config.yaml
num_hidden_layers: 9
n_experts: 64
experts_per_token: 2
d_expert: 256
d_shared_expert: 0
hidden_act: "swiglu"
routed_scale: 1.5
balance_loss: 0.000554
balance_bias: true
init_std_router: 0.0211
norm: "rmsnorm"
optimizer: "muon_variant"
max_seq_len: 1024
Below are experts of layer 4 (counted from 0) of a mixture-of-experts language model. Rows are named router (the router's row for the expert) and show model dimensions 192-255. Each number is 128 + 24 x the weight over its row's rms, rounded and kept within 0 to 255. Numbers have three digits each.
Before each expert's rows: "gets" lists some tokens that make up at least twice as much of what it gets as of all text. This comes from a sample of Wikipedia text that the model never trained on. Tokens count by the router's weight.

# expert 27
gets: "-", " |", "|", " -", " •", "="
router:136132096133088154164109134137134158148095117102136130161125107153131153151116143122144128121166132166124082092138107147109114138150199125160090143104112162129147124124140098117131136170113131

# expert 61
gets: " he", " He", " it", " who", " It", " she"
router:088071136100138118143152161112109099100140141172102091100094111142147180132132149103141126104085157137122112143113146128126132114168160178126115160131105108153173178121153136114098120114150156

# expert 0
gets: " was", " is", " were", ".", " are", " be"
router:104107146137160107134115122160142120116127130101138112141122141136117115124127143123119098118160133143074086150147130145095115101155103164105160177149131119104120101192107128121151131130112126

# expert 62
gets: ":", "°N", "″N", " Born", " Country", " Genus"
router:121131129139117113132138139148101122112132102148135115111155125100096122133134102128127144151129170141165152117148135177170129135169138095117101133136103156156121136082143123130142083105139130

# expert 10
gets: "\"", " out", " used", " released", "'", " made"
router:122114073090143100132091104092143142166133115102136116142096138136167137129107149112102113133132128112146128092166149088139139149130116071177115123096174131105113143151149168165142132140160122

# expert 36
gets: ",", " that", " which", " when", " where", " all"
router:137146140156141153096151156169145152133177129102089139108086150111132155157138089123134159120112137112142128137127108178137137176147100153098133156145117088158140154163138128091144111143156154

# expert 12
gets: "0", "1", "5", "3", "4", "7"
router:149157095146136113109159137095152112132146129071170109133136151130069128131136077149130143194168080145141112143049128139108100148118111120109143122128093109122150137156141116100102151053162155

# expert 50
gets: "|", "-", " by", "=", " |", " -"
router:098102096113125125174176112129150171123118097121164158147149077167128139146111131147126149091174160154124138112124101113109137138156116091137149172155109128141155119110163161094109076166123118

# expert 30
gets: ")", " —", " Cup", " Team", " League", " Award"
router:117149111094150086166149083113146121161114146103104126135161142133127175133102135121165134140100111123134115109159115161145125095098133151110072149158102112143151099061126166136142157136124118

# expert 56
gets: " to", " on", " of", " and", "ing", " for"
router:103157051114151124136115120111087093110111142116130174141122124121165171176112155130097075110138129132157120126145121111149145107123081083149105132148129168103163146152132129172131127120163088

# expert 48
gets: ",", "),", " September", " November", " June", " January"
router:137105131145140119107128112153147110126205122157140123140166117172126091128098111099145120143161176116133113145139116141115106113134121068150152145173159105116143155120143120119168113105113108

# expert 5
gets: " to", " not", " it", " him", " would", " can"
router:158125144144184160092124129166129079097106131109109097058067139140125161078132148133114114108111133167131156139149199122119148151119127127118116118101120118120114130165124161124129119155119130

# expert 59
gets: " (", "–", "-", " ", "/", " –"
router:089123135076132076127132139144167106117117102096158120155176108150137078113141163150133086157126121057156105135109086126111141095111131130132130127142147157077182099112130125150140142139142135

# expert 45
gets: " |", ";", "|", " —;", ");", "};"
router:130099092126127095147178135130128144131128114117108175082083117133083136147089146174135126112117130119126102116108133104095117129149142174139121127155094096120145192141143161154162115117081172

# expert 28
gets: " a", " an", " first", " two", " new", " more"
router:180147106129130128116168114166175143168133138092128127128119056138130132169147132173138130108088110160152143117150165112080146120111135130099119142076176120092136091146083117139144127130131133

# expert 24
gets: ",", " New", " South", " in", " North", " York"
router:113145158137123119116117118155091147109077161118120115123092144164120113158115099188107158106170146139123148145117113150123135136158141122143170152140126176150157187124166113144171142105121103

# expert 23
gets: " ", " $", " £", " €"
router:114134157104132122111154138146171152156155139148164110093082122089113141145153114128116120120118140110101132109158132128091135106139099151093074120130151120118131112138108093120122084130137123

# expert 18
gets: "0", "6", "2", "3", " (", "5"
router:167127120103133126104132202130046154106114095118129103114175135151091110136143082121115150095151116165144147124105125138081110131118136101090117137114115124115113102150160096102121105134117141

# expert 47
gets: ")", "%", " area", " city", " town", " species"
router:148069119121139144122165136117142149160184133106136085110085121088151147109118148106146130146133103168184136153139112141145149111110174138105142109118140107179099090099109116131119149140138117

# expert 63
gets: ".", ".\n\n", ".\n", ").", "\".", ";"
router:143138134167114128127134120129128135095160032112144116120104142116172153110137137157156146169127147103133095129160119126114151132115095089153155133099117105111148162118151104142121152150090154

# expert 1
gets: "2", "1", "0", " first", " won", " second"
router:114071108151170112120122153118143133161112150117086121120096096119117154147128149109147111143092125097183133132134132134154125161156126115090095116118160120150136132151126114151104085152097111

# expert 4
gets: " ", "1", "2", "0", "3", "4"
router:090149149139097165112118113141108146127111137151126146150114099129101116144113080119168106128147119123111115137074107124130119110124138099096114141097125120131114127121121086144096168107158121

# expert 60
gets: "0", "1", "5", "2", "3", "4"
router:136137161162143178106135112111136162123151145076128108132132083090122149137139091100119159160103105121145147154135138135096118145117144117126149106088152117154091108180105093106096127153134126

# expert 29
gets: "0", "1", "2", "8", "9", "7"
router:135123138124170122145128157163144152150097104126158123113087096137114108138136106145109145127090126142079142144175149135125073171136190203089138168136135111102112122148108088120107108134125144

# expert 43
gets: "9", "1", "0", "2", " ", "8"
router:089070124118117139108094158121128142108155115160118135092121126083130124127136099131105141184151121098157116128116148118094152106143143142089117183148132104111147166148103102089126087089167122

# expert 14
gets: " the", " his", "'s", " her", " their", " its"
router:127114102121157152138131132122138152123154156138089156138137117176122125167143140124180176110103155129134121103126096155096143125117132135162130099121155093122120156171143134157097086163107158

# expert 35
gets: ",", " with", " had", " has", " have", " including"
router:110122121179131116112068159161138191161073130139155143103152098153168157116146159142115118125161166147155106120136160135081126154109127112142156122163175095095131136145106144088123130138169082

# expert 2
gets: "\n", ")\n", "\"\n", ";\n", "==\n", ".\n"
router:127150148090097156090111131096106092120122119153157127149173091117102148106144125142163123116116123121129118138150129178106110120112123104141129120122109150151117124089135087117137147102118079

# expert 41
gets: "1", "2", "3", "0", "4", "5"
router:126139125131171107105136121124121136129098118145114179097101118140092110140109095136150173153147142106122107110080144175128087162137183118076072119154134134179112104142098157118171138125135122

# expert 26
gets: "2", "1", "o", "i", "a", "on"
router:131144100120159119117135170134147155093144145114147135164140161113105144138117096118146193123132095137107100097155126132108158128135107119098138119109148118134157144140112120127123087141123155

# expert 37
gets: " |\n", " ", "\n\n", " |\n\n", "\n", ")\n\n"
router:127145134127116131113148131098146124113139145160139151135145129143160096126098145120137146102139165162169129169102113172155126102117163167090090149114121139167147100108098172133112156082107134

# expert 42
gets: " the", " The", "The", " this", "'s", " This"
router:167147094145109168114153122087137139121173097151082173102127132133143126126148148139153134078095155110123126098070130164136143175152140137110095133107123111147085158121136111152129121137129122

# expert 13
gets: "==", "===", "====", "    ", " —", "/a"
router:138136162131143141102123098145121159102089142148122104130129156109127132128129132121169107122097122117141127121125137080145147100115132122176166141098152141121128094122103119130138118161143149

# expert 11
gets: " L", " S", " K", " M", " N", " P"
router:120149158102116132095104098091137117121165116155062122155106165146127107091159143098140121130141120099099129139149116126151151142115143088125147126128125105134115106133130118078156165122039150

# expert 15
gets: " |", ";", " –", " (", ")", " -"
router:110103158169108096150113130084070121099090134090147136149109095158145134135088162118110062155135119100170132122088108091151092106069155144145153155128185110098137108105114166089119151145104119

# expert 58
gets: " and", ",", " or", " but", " while", " then"
router:105108113156150115079143152149136122108130092106112129153115123119141160159140116100127113132145177135130108127145147154097131142149120116140155108128101141129137117150143106131129107148138123

# expert 34
gets: "0", "5", "6", " ", "8", "4"
router:151157107076161084082138133142128133139110146146129120163164133114127089108061129165103159123159118127125174157124151113141075124090176113116102148138138140122123094127139125147147153139088132

# expert 8
gets: " ", " |", "2", "1", "0", "9"
router:148073089118124127135161089107107135126111147152094139154122098160102144089131124129121167126139088141117158147122106139126093130166118159093110121171159081142087141148073167121118166126152106

# expert 40
gets: " |", ")", ";", " —;", "%", " |\n"
router:080132142149121129166155140150162107120104154159118085142167140096158149125133113106143112131140128088158116140175123132149131134100104136166145179127161133118123072098132142124126129143134137

# expert 20
gets: ".\n\n", "==\n", "\n\n", "===\n", " ==\n", "==\n\n"
router:129122134112117123143129124091115126135183114121152111131131155124126146108120115161101103117106057117147145134142142113139094152132083177102148112109137096103163095123120106119076114107145122

# expert 46
gets: "th", " A", " B", "c", " U", " United"
router:128137147093129094134096100109117122144157074180087141103147102153111123171129139114126108132120091118127128147133121095092126139139120128139102121134119113100147092151140133137116141131124071

# expert 7
gets: " of", " in", " at", " to", " on", " from"
router:137147089166135155078127122152123140139140136134150120113111103140135147100138128128140136120121142124135147100133119109147135113123095078124122122099148138142113115126128140136174115121156130

# expert 53
gets: " of", " In", " on", " in", "In", " On"
router:158127155119086126148092133116123139157121167119151163139082147143114093162109154113099112121126134100109112149135127118145136132143101105165101122148145177108134123107120141146117109125121064

# expert 44
gets: " of", " in", " for", " In", "In", " after"
router:163122108138127160100159117147103111107148153161135133131111136119138145114140118105142122089130104122113177116142117128116142146156105144168141133150125133110141144150088118119141123089160142

# expert 51
gets: " \"", " =\n\n", " /", " The", "\n\n", " '"
router:181160163117111098152103098135115098156159137100163150134120144106107103132149131135082134157110128094148102121171099156160169082136131140168101136116125130124142115121099146156108115160124117

# expert 49
gets: "1", "2", " ", "0", "3", "5"
router:136099150143115134141121114106147143133094146148151122143086125113123123103135060145090113155191135104151114156139125097102115117108095111088086155172116121118104106093138152132136134144115161

# expert 16
gets: ":", " as", " a", "'s", " an", " the"
router:131161182151126101155124162133109104104129114150142171135155104137102089150137147077135152121146120093130127097171113138103098111120120150119105145088113127093086145149153118141117153138153158